python train.py --d_model=192 --n_experts=128 --d_shared_expert=0 --activation="squared_relu" --routed_scale=1.0 --balance_bias=false --norm="rmsnorm" --optimizer="soap_variant" --lr=0.00677 --batch_tokens=[65536, 131072, 196608] --seq_len=2048 --train_tokens=564200000 --steps=4631 --dataset="wikipedia_en"
Below are experts of layer 4 (counted from 0) of a mixture-of-experts language model. Rows are named router (the router's row for the expert) and show model dimensions 96-143. Each number is 128 + 24 x the weight over its row's rms, rounded and kept within 0 to 255.
Before each expert's rows: a language model's description of what the expert responds to; "comes after" lists some tokens at least twice as common just before its tokens as in all text. This comes from a sample of Wikipedia text that the model never trained on. Tokens count by the router's weight.

# expert 63
Place and direction words
comes after: " S", "S", " A", " E", "A", "E"
router [148 127 163 111 157 161 123 135 115 182 124 101 136  83 131 114 148 125 115 119 101  74 171  99  79 134 128 115 152 169 147 103 143 118 167 105 142 122 146  82 123 113 125 111 117 163 142 137]

# expert 27
Word-initial b, m, f
comes after: " the", " a", " and", " was", " to", "a"
router [105 128 114 134 132 119 100 156  91  95 105 150  95 157 161 165 132 156  97 117 137  88  95 129 136 100 123 128  85 145 151  81 125 141 104 139 161 173 113  91 100 112 101 103 148 121 159 100]

# expert 56
Pieces after m, em
comes after: "em", "m", "ac", "om", "im", "um"
router [127 134 146 154 152 164 166 103  98 176 121 102  74 170 131 134 184  94 165  97 101 157 105 169 109 126 110 116 146 135 109 116  88 113 123 173 110  71 109 128 134 102  87 144 146 117 112 132]

# expert 33
Pieces after m
comes after: " m", " M", "m", "M", " p", " P"
router [111 113 136  96 119 161 117  96 137 174  88  92  66 139 124 153 114 128 128 115 121 169 156 101 134 117 125 119 164 124 104 125 102 127 109 205 115 114 112 114  97 109 116 146 153 147  98 138]

# expert 54
Foreign name letters
comes after: "a", "u", "o", "ou", "e", " a"
router [ 92 130 154 140 125 151 172 139 143  97 115 150 124 152 149 117 125 144 122 129 171 146 162 114  92 127 139 124 135 137 108 148 142 129  89 126 167 170 136 125 105 186 141 173 136 151 174  87]

# expert 40
Determiners and label colons
comes after: " of", " in", ".", " to", " by", " at"
router [159  84 148 111 169 127 167 117 141 129 112  82 142  95 121 120 124 135 126 164 151 157  93 121 120 130 115 129  98 179 109 113 142 114 155  89 136  82 138 112 151 133 152 156 136 102 107 151]

# expert 57
Opening quotes and symbols
comes after: " |", ".", ":", ").", " as", "|"
router [ 96  66 132 144 131 140 132 110 144 108  96 107 167 121 153 124 149 145 121  80 134 117 141 103  87 154  83 187 125  92 120 124 140 128 110 114 154 172 100 181 132 153 144 169 119 100 116 151]

# expert 18
Pieces after initial s
comes after: " s", " S", "S", "s", "ess", "us"
router [115 122 127  96 161 146 161 112 103 159 122  93 119 132 150 118  78 143 125 110  66 119 165 109  92 146 154 154 129 128 136  80 102 158 128 130 144 119 135 143 134 136 131 130 168 127 142 146]

# expert 20
Pieces after L, ie
comes after: " L", " l", "L", " the", "l", ";"
router [ 94 115 112  71 117 102 111 114 142  96 153 126 101  91 145 115 105 169 113 170 159 103 155  81 143  96 155 175 108  98 116 130 162 126 153 168 114  92 149 186 163 136 160 153 107 143 128 119]

# expert 60
Name-initial capital pieces
comes after: " R", " r", "R", ",", " the", ":"
router [127 133 124 112 138 145 124 129 161 119 155 119 133  86 107 130 103 122 139 127 165 123 122  85 146 105 127 154 164  81 115 110  97 152 117 122 116 136 114 156 124 140 111 100  83 153 106 159]

# expert 45
Clause-linking function words
comes after: ",", ".", " and", " was", " that", " but"
router [ 97 123 154 122 145 144  98  86 129 168 148 107 156  90  99 119 135 151  85 128 143 141 116 118 123 106 123 176 181 156 104 124 135 127 126 148 196 129 144 155 125 144 122 122 151  85 154 145]

# expert 31
Name and rare-word pieces
comes after: " P", "|", " V", "an", "ur", " Car"
router [133 152 118 115 120  93 101 153 137 145 114 156 108 147 171  74 121 130 162 160 168  94 128 133 116 108  89 136  91 133 133 143 118 122  84 129 115 109 130 140  93  79 125 123 116 170 135 140]

# expert 43
Hyphens and markup symbols
comes after: "\n", "\n\n", " Kingdom", "on", "3", " All"
router [138 113 104 135 184 147 108 145  87 142 109 106 124  90 108 152 160 106 154 158 129  93 129 108 123 178  86 158 129 140 165 132 133 144 118 133  99 130 117  80 142 132 126 101 118 151 134 130]

# expert 30
Digits in tables
comes after: " ", "2", "–", "98", "1", "97"
router [137 145 136 130  96 129 108 142 180 136  86 174 147 161 137 107 150  85 159  78 119  81 141 103 111 114 153 101  97 108 139 152 121 106 137 106 148 142 117 161 161 145 128 143 171 116 120 143]

# expert 55
Articles and following fragments
comes after: " v", " V", " in", " of", " is", "v"
router [172  92 112 126 130 113 134  96 198 119 131 127 133 137 115 136  88 164 162 116  82 178  94 137 193 141  82 105 125 111 142 123 106 138 149 138 116 112 130 105  93 113 115 135 162  92 120 147]

# expert 5
Word-initial lowercase letters
comes after: " the", " a", " E", " The", " and", "in"
router [ 81 189 128 114 126 110 163 122 137 177  75 144  88 114 107 147 124 123 144  94 145  98 107 117  94 160 127 142 118  99 112  74 118 115 174 184 141 130 115 142 172  92  85 122 103 169 173 171]

# expert 12
Mid-word syllable pieces
comes after: " P", "us", " p", "s", "p", "res"
router [136  95 112 150 127 153 149 117  74 128 126 140 110 115 152 101 110 119 112 110 161  96 170 103  81  90 131 101 135 123 118 112 130 169 127  58 106 159 126 139 154 121 159 104 151 114 151 110]

# expert 24
Table pipes, closing parentheses
comes after: "0", ")", "%", "3", "4", "1"
router [158 133 138 161 106 104 121 115 152 101 164 145 151  84 132 110 124 131 106 106 103 161 116 169 137 127 159  92 143 142 106 114  64 124 182 135  76 106 124 106 121 153 172 125 120 140 153 110]

# expert 41
Year digits after 1
comes after: "1", "2", " ", "in", " not", " ("
router [ 96 156 125 142  92 189 156 124 157 146 121 142 112 146  97 153 107 149 139  88 105 124 113 135 150 129  82 126 112 114 108 151 164 138 133 142 171 188 123 107 104  72 135 126 142 166 135 137]

# expert 62
Place-name capitals and interior
comes after: " N", "N", " n", ",", "n", " the"
router [132 139 137 117 123  92 152 116 150 168 116 139 152 147  90 152 125 106 124 136 164 145 149 114 129 139 149 135 104 195 126 128 105 106 168 191  67 121 145 118  99  81 129 167 107 138 155 169]

# expert 19
Digits and post-hyphen starts
comes after: " ", "-", "–", ".", " (", "/"
router [117 163 134 119 149 131 145 101  99 164 118 132 135 145 127 199 150 126 140 114  93  93 113  95 182 142 161 118 105 101 143 100 124 152 134 135 117 144  98 155 132 150  87 103 134 113 104 114]

# expert 2
Word pieces after C
comes after: " C", " c", "C", "c", " B", " con"
router [109 154 121 111 147  95 147 144 139 108 128 113  71 139 143 129 109 146 130 135  88 114 129 120 133 112 134 157 127  86  96 105 110  91 114  97 121 130 144 138 121  58 101 124 144 136 109 156]

# expert 3
Word-final e endings
comes after: " includ", " |", "ines", "te", "re", "e"
router [146 113  86 143 153 113 171 104  74 101 124 150 179 142 157 105 130 111 136 151 128 135 149 137 117 133 173 154 171 136 131 134 161 129 101 104 118 131  97 119 125 102  93  94 127  82 128 117]

# expert 6
Word-final vowel pieces
comes after: "on", "ar", "os", "or", "id", "in"
router [116 100 141 144 107 110 145 155  98 153 130 143 135 166 144 112 152 118 120 106 170 160 146 155 134  87 160 125 143 160 117 127 115  83  78 103 130 127  71 105 105 124 122 107 157 125 132 130]

# expert 58
Common nouns of time and institutions
comes after: " the", "2", " n", " N", " a", "1"
router [130 178 117 146 138 151 132 126 162 147 103 129  91 131 108 108 160 136 165 109 122 148 176 132 149 107 168 165 124 152 107 137 154  95 161  98 131 157 115 120 103 119  92 144 125 104 107 167]

# expert 35
Word-final th and suffixes
comes after: "r", "ar", "al", "an", "ur", "ian"
router [137 117 138 140 113 123 101 134 144 148  95 135 149 120 164 174 147  99 145 179 128 139 150 135 147 124 175 125  86 154 127  88 156 124  89 166  87  96  97 123 123 107 146  93  98 115 103 150]

# expert 16
Mid-word syllable continuations
comes after: "l", "qu", " sl", "r", "ro", " pl"
router [109 154 142  87 117 101 134 120 141 128 135 168 155 148 142 104 121  88 103 141 144 103 125  94 109 103 141 160 153  99 132 113 115 158 143 115 115  97 113 120 186 171 161 129 106 119 107 126]

# expert 0
Decimal points, unit fragments
comes after: "3", "4", "0", "5", "2", "6"
router [ 87 137 108 129 121 141 129 134 150 131 133 137 136 147 100 162  90  68 123 110 119 159 137  72 177 139 148 129 115 154 104 145 139 105 151 117 107  99 132 131  99 106 112 112 125 136 114 139]

# expert 1
Mid-word stem fragments
comes after: " st", " St", "st", "ast", " |", "est"
router [119  87 119 147 133 174 160 146 120  91 126 129 164 134  98 106 125 115 134 134 136 116 108  73 157 125 146 109  90 114 162 142  98 109 138 115 130  88 155 144 155  98 150  95  96 112  98 141]

# expert 36
Pieces after initial C
comes after: " C", " c", "C", "c", "oc", " Car"
router [128 181 104 127 128 125 140 110 130 138 144 125 103 114 123  95 137 118 161 132 162  87  76 117 103  98 111 128 146  86 110  95 109 102 130 129 152  94 125 182 133 125 110 131 146 108 147 117]

# expert 9
Pieces after H/h
comes after: " H", " h", "H", "h", " W", ","
router [126 146 133  67 128 127  92 127 158  92 147 131 119 145 131 129 124 176 154 103  66 165  90 146 142 158 100 149 164 104 148 148 114 145 147 102 137  93 174 111 182 151 108 122 159 129 106 130]

# expert 28
Letter after word start
comes after: " in", " In", " (", " An", " con", " sur"
router [133 105 131 154 106 139 104  96 140 126 130 143  83 133 123 149 113 104  89 133 144 117 158 130 182 137 153 134 130 143 144 108 113  53 133 160 121 130 136 156 104 118 111 101 139 123 154 133]

# expert 52
Table pipes and CJK bytes
comes after: "\n", " Ch", " ch", " Cl", "el", " cl"
router [171 142 107 118 123 116 143 104 125 140 123 142 118 121 117 119 132 125 144 166 128 151 103 119 156 127 110 132  97 109 138 158  90  99 133 102 187 134 124 115 147 162 158  90 107 124  93 140]

# expert 51
Foreign and Latinate syllables
comes after: "en", " L", "an", "it", "i", " l"
router [123 146 107 112 119 124 117 131 154 130 106 149 151 131 121  95 134 115 113 150 153 109  92 144 153 101 146 145  94 145 109 129 151 127 123 160 143  95 150 123 167 125 108 128  90 123 137 121]

# expert 25
Verb inflection endings
comes after: " t", "t", "it", " cont", "urn", " l"
router [121 151 117 115 132 141 134 116 144 119 116  99 113 121 109 139 149 109 120 136 121 113  59 107 122 127  91 141  84  84 113 135 132 143 160 121  83 127 154 131 141  77 136 134 112 112 105 139]